Weights of a small mixture-of-experts language model, trained from scratch on English Wikipedia.
Size: 13 layers, width 160, 15.5M parameters.
Experts: 24 experts in each of 13 layers, 80 SwiGLU neurons an expert, 2 picks a token, a sigmoid router.
Training: a variant of SOAP for the experts, 251M tokens, 3837 steps.
Below are experts of layer 6 (counted from 0) of a mixture-of-experts language model. Rows are named router (the router's row for the expert) and show model dimensions 0-159. Each number is 128 + 32 x the weight over its row's rms, rounded and kept within 0 to 255.
Before each expert's rows: "gets" lists some tokens that make up at least twice as much of what it gets as of all text. This comes from a sample of Wikipedia text that the model never trained on. Tokens count by the router's weight.

# expert 14
gets: " was", " is", " he", " were", " be", " an"
router [109 126 108 149  67  93 161  45 142 109 130 134 182 143 182 109  98 218 128 178 112 133 147 136 135  64 115 122  99 152  99  90 148 157  85 124 119 161 138 139 104 117 114  96 132  33 126 121  85 137  66 151 152 100 168 135 157 145  99 138 130 114 144 139 139 113 131  95 164 143 104 134 160 136 139 123  71 110 119 122 120 162 153  77 137 139 107  91  82 170  77 113 148 114 150 102 125 104 127 169 136 180 141  83 155 185 141 120 126 119 168 131 171 140 151 138 105 153 128 130 182 134 145 160 166  78 183 106 140 104 105 152  63 147  41 119 146 132 168 132  84 128 137 143 102  32 145  71 141 110 161 139 190  69 125 129 177 120 133 129]

# expert 19
gets: "1", "t", "d", "n", "g", "m"
router [110 109 131 132 118 147 191 129 127  94  99 108 117 142 219 150 104 182 150 187 127 142 108 134 105 110 119 121 134 136  88 100 126 117 112 124 145 164 126 118 146 117 168 184 133  80  92 144 113 145 187  94 126 129  96  70  85 127  91 191 127 132 222 156  68 148 118  94 122 117 101 116 152  97 111 123 107 131 145 166 146 121 140 142  85 105  96 139 155 142  32  54 108 119  81 104 135 118  85 156 169  96 166  94 139 129  72 123 143 132 115 134 116 127 146  66 197 128 114  99 222 123 117 134 128 107 104 101 127 133 115 156  80 106 162 164 188 143 147 180 153 142  70 130 184 104 141 122 112  90 163  65 139 112 125 132 134  67 120 131]

# expert 2
gets: "0", "2", "1", "9", "3", "4"
router [ 81 156 116 102 114 174 143 157 161 162 161 112 115 171 125  93 136 200 193 199 111 125 112 100 118 102 145 141  89 140 121 135 136 107 140 112  79 123 139 107 153  99 168 131 119  90  70 150 137 128  47  80 151 148 137 169 174 129  69 135 128 121 212 179 148 131  91 140 126  73 130 101 178  39  95 144 108 115 118 127 116  97 171 119 163 106 174 134 120 147  81 109 151 100  93 118 125 144 111 154 133 168 119  72 117  96 167 115 183 142 102  91  89 133 137 138  64 141 120  73 213 146 163 163 129 137 166 119 140 108 107 124 138 101 148 127 151 140 123 100 111 130 167 118 147 125 135 128 113  97 135 139 169 166  82  22 127 122  87 100]

# expert 21
gets: " a", " to", " the", "2", " his", " A"
router [138 146 118 162 105 218 124 148 143 124 134 113 132 129 175  94  57 192 142 197 146 105 131 122 109 150 112 109 166 158 176 109 105 147 110 179 126  98 160 148 151 107 132 112 136 145  90 100 156 140  59  83  68 152 138 121 141 157 106 147 128  78 169 120 127 123  79  99 121 148 165  87 133 106 151 101  82 110 115 122 125  93 164 157 144 117 103  82 140 165  87 130 162 162 174 127  82 120 142 170 110 165 102  54 128 165 134 138 133 130  57 116 143 141 122 111 126 110 155 167 179  74  70 114 161 129 200  70 168 135  75 131 140 119 115  94 164 120 115 169  80 136 156 100  93 130 126  37 137  92 112 109 168  96 145  71 134 101 170 106]

# expert 13
gets: "\n", " (", "-", " \"", "==", "==="
router [158 145 106 122 108 143 144  67 111 155 122 145 149 122 131 112  83 130 164 120 109 134 180 128 123 117 102  86 142 166 147 140 166 146  78 131 115 204 149 160 132 139 132 132 110  74 108 144 119 165  82 125 104 177 144 148  89  89 107  80 108 118 100 110 103 139  73 127 136 115 153 108 168  99 120  59 127 107 177  90 190  93 122 108 150 111 143 114 137 166  78 135 116  61 100 145 171  85 116 140 126 149 144  98 149 149 150 135 109  81 112 103 175 144 124 106  73 125 152 116 214 140 178 103 175 131 182  54 167 142 114 117  92 124  78 131 139  88 198 120 180 104 119 126 117 189 139  52 128 112 198 100 100 176 107 174 168  82 117 161]

# expert 18
gets: "0", "1", "3", "4", "%", " de"
router [136 134 127 114  89  91 103 127 147 146 141 119 142 117 141 156 114 130 204 164 100 109 143 100 116 108 119  67  94 130 124 126 150 156  87 173  96 200 163 163 121  90 177 106 107  88  80 105 147 154  44 147 149 119 142 142 138 164  76 145 147 171 166 136 134 141 109 153 110 127 158 126 130 111 153 149  56  89 171 110 112 138  60 139 155 129  92 155 118 100  62 118 160  90 130 127 119 131 166 157 136 174  97 119 137  76 174 134 134 194 152  72 160 152 134 144 101 149 137 171 213  78  73 137 112 206 159 139 169  84 115  84 136 136  94 130 101 102 136 125 104  87 129 127 136  29  96  69 173 144 143 123 124 127  80 124 114 104 127 141]

# expert 9
gets: " the", "-", "|", " The", " |", "The"
router [130 170 110 105 131 139 167 116 104 140 117 126 183  82 137 107  60 223 152 108 104 134 130 165 101 115 124  90 118 119  98 181 156 129 142 206 132 133 126 136 169 116 102 153  64  82 109 128 118  91 147 137 147 140 127 182 120 135 113 190 155 142 185 113  89 145 111 139 168  84 133 107 101 138 158 109 118  66 135 130 155 119 101 113 134 155 141 108 159 147  78 169  84 112 112 137 141 112  87 157 114 193 117  81 120 123  90 133 121  76 166 179 140 118  97 113 121 114 119  91 168 104  76 153 137 160 226 145 132 117  83  66  99 112 133 151 146 179 141  98 122 135 135 137 150  64  74 141 149 105 155  88 138 124  74  40 183 117 113 159]

# expert 0
gets: "ed", "ing", "er", "e", "d", "\""
router [138 140 128 132 106  89 128  98 153 102 184 120 121 124 109 129  64 225 168 141 110 164 130 169  86 171 103 119 119 130  87 107 168 101 152 109  63 132 136 162 155 142 143 130 128  92  82 138 131 155 166 106  97 160  61 113  99 117 106 139 123  76 118 140 171 158 103 132 148 122  98  74 144 124 124 146 149 151 136 133 123  81 140 127 154 127 130 143 121  58 116 112 126  83 120  58 107  79 125 223 192 156 117 136 143  96 153  97 156 148 125 181  86 154 138 116 124 121 141 153 215 100 154 148 182 119 167 101 190 136  80 173 107 134  66 118 125 113 102 109 106 111 163 135 126 113 101 122  93  83 137 126  87 138 103  48 110 136 135 213]

# expert 17
gets: " ", ".", "\n", ").", "==", "\"."
router [ 95 126  96 164  92 168 178 120 103 166 100  68 137  97 187  59 140 104 127 131 122 122 162 135 103 117 123 150  95 134 110 133 139 187 213 117 105  92 120 100 150 123 127 156  90 100 107  98  96 145 118  89  58 135 111  81 116 129 104 185  80 128 178 134 137 160  98 127 144 103 131  71 139  85 128  83  92 144 168 155 128 145 152 196 146 108 167  81 105 138  77 100 103  90 171  83  98 124 109 157 170 126 175  96 139 113 148 149 114 146 117 166 166 139 131  52  94 121 156 120 209 123 118 119 126 153 175 139 167  99 207 110  70 167  85  90 146 109 138 138 144 101 129 136 160 108 123 147 141 103  94 166 111 156 122  71 137 164 151 183]

# expert 22
gets: " S", "1", " A", " W", " D", " B"
router [173 186 120 135 139 173 114 149 151 150 128 135 125 119  98 110  33 135 103 179 152  84 155 154  77  86 113  62  43 148 108  96 132 119 117 168  99 139 176 156 136  90 133 113  70 120  64 119 125 144 102 128  97 183 132 125  96 162  94 149 164 102 151 154  85 130 123 125 115 142 162 156 107  68 121 139 142 102 118 111  77 105 179 128 169 117 119 119 128 186  68  95 171 121 176 104 118 110 159 157 155 142 143  39 143 136 222 136 126  98 109 117 152 149 160  52 122 124 118  61 194 131 106 156 157 130 147 123 131 117 118 105 143 112 135 104 173 111 118 153 135  67 138  93 121 113 134 135  95 119 155 192 127 150 111 119 121  98 117 171]

# expert 4
gets: " ", "k", "'", "ro", "o", "j"
router [ 92 138  82 108 111  96 145  94 146  72  81 146 126 105 117 132  66 128 108 172 150 150 152 146 139 128 122 125  62 118 141 127 138 129 176 148 124 130 154 123 153 151 147 107  50 107 102 125 144 138 134  86 140 162 152 130  83  68  91 104  97 134 133 215 124 154 101 125 145 155 157 103 101 141 136  99 144 107 125 159 147 132  93 194 162 104 144 143 112 137  32  92 158 114 167 100 136 110 129 165 183 193  81  74 102 143 110 148 125 146 113 137 134 152 113 113 135  75 137 177 188  70  97 189 204 137 141 113 167 104 144 117 158 121 116 117 110 170 109 171  74  89 142  78 157  71 108  44 114 162 191 127 128 156 121 118 160 137 103 117]

# expert 15
gets: " and", ",", " of", " to", " in", " for"
router [150 162 124 147 102 141 158  84 104 186 180  99 143 132 169 114 160 153  84 133 129  98 170 103 127 138 123  72  95 176  74 140 161 152 112 149  85 206 126 141 139  82 117 156  94 136  87 123 107 155 113  85 112 121 122 156 110 141 115 102 136 135 134 118 121 163  91 111 140 128 156 100 145 146 113 136 109 123 190 155 151 106 113 177 141 105 134 118 118 144  88  66 138  63 105  72 123  90 116 218 214 195 125 102 137 106 151 117 155 167  71 126 168 145 120  68 117 102 127 149 159  63 122 172 140 120 197 150 153  73  60 145 117 139 131 141 170  85 116 138 121  97 129 103 175  82 138  99 121 123 148 110 144  73 103  46 114 157 119 137]

# expert 12
gets: " |", ",", ":", ";", ")", "|"
router [137 160  94 142  87 177 113  87 144  84  54 139 147 153 137 173 187 124 166 166 104 100 122 111 101 157 120 126 111  88 106 107 148  85  99 170  98 156 141 143 166  82 174 109  95  92  46 142 113 126 127 140 109  99 109 155  88 129  80 137 125 125 163 132 155 171  71 154 134 120 146 113 165 138 119 104  92 134 105 140 110 105 122 148 144  94 176 133 103 134 101  93 138 139 145 129 130  60  82 134 126 150 174  82 139 171 168 144 126 105 138 136 155 158 207 164  94 129 119  83 179  87 150 181 167 145 196 121 145 122  31 126 172 112 116  64 127 136 155 186 168 144 140 114  90  49 116  88 120  92 167 161 112  95 141 100 130 145 112 165]

# expert 5
gets: " ", "1", "–", "2", "9", "0"
router [ 88 144 118 167  75  85 104 114 143  91  94 128 110  72 131 151 135 154 113 138 150 140 133 127 105 126 146  95  84 173 121 145 141 100 183 159 145 139 119 170 134 140 132 134  55 145 160 101 145  71 141 122 129 133 174 120  67 145 109 105 162 153 160  93  78 140  35 147 131 172 135 113 114 115 145 140 135 102  99 133 115 136 153 143 128 118 105 188 156  96  66 153 182 153 114 112 199 113  92 161  99 153 109  70  83 140 115 121 119 153 112 133 141 114 105 140 143 116  99 114 235 120 120 135 153 158 201 145 158 179 115  74 117 135  79 149 176  49 102 172 154 138 102 101  98 134 143  48 166 133 109 146 145  90  48 127 109 130 134 147]

# expert 10
gets: " in", " of", " on", ",", " at", " by"
router [170 167  94  81  56 161 106  57 137 148 133 122  81 124 100 129 109 157  96 180  71 116 161 154 117  82 125 170 128 155 122 108 158 103 125  84 148 171 152 103 153 108 127 128  82  94 124  86 136 138 118 127  94 119 131 197  51 134 119 124 122 158 176 152 105 129  72 142 159 118 127 125 192 123 110 108 115 116 166 228 104 131 125 131 139 149 127  90 120 180 117 152 122 108 112  40 119 145  97 121 111 102 120 150 106 181 156 112 140 129  84 193 156 106 107  90 106 164 126  85 197  94  93 150 165 130 184  81 113 142  96 144 129 115 114 118 180 132 149 136 130 108 172 131 112 117 127 134 151  80 185 120 123  68 102  58 124 182 130 118]

# expert 20
gets: "s", "es", "ers", ")", "us", "is"
router [ 81 147  84 122  81 127 105  98 133 171 131  92 102 108 192  86 111 147 130 171 139 129 131 134  91  70 161 104 116  98  73 143 175 125 157 151 115 133 110 184 150 128 105 109 133 129  77 112 146 127  74 103  94 123 175 112  80 189 162 129 156 189 136 166 140 134 126 180 119 173 190 140 132 114 130  92 125  62 115 103 165 131 133 127 119 136 164 150  95 178  80 150  94 106 135 116 105  87  94 164 143 165 159 122  94 125 134 113 162 112 136 165 172 139 132 103  65 150 117 125 196  89 155 172 133 178 173 186  87 175 109 113 172 153  92 103 170 127 106  56  92 128  84 115 118 108 206 101 105  98 125  88  87  96 134 113 111  73 116 151]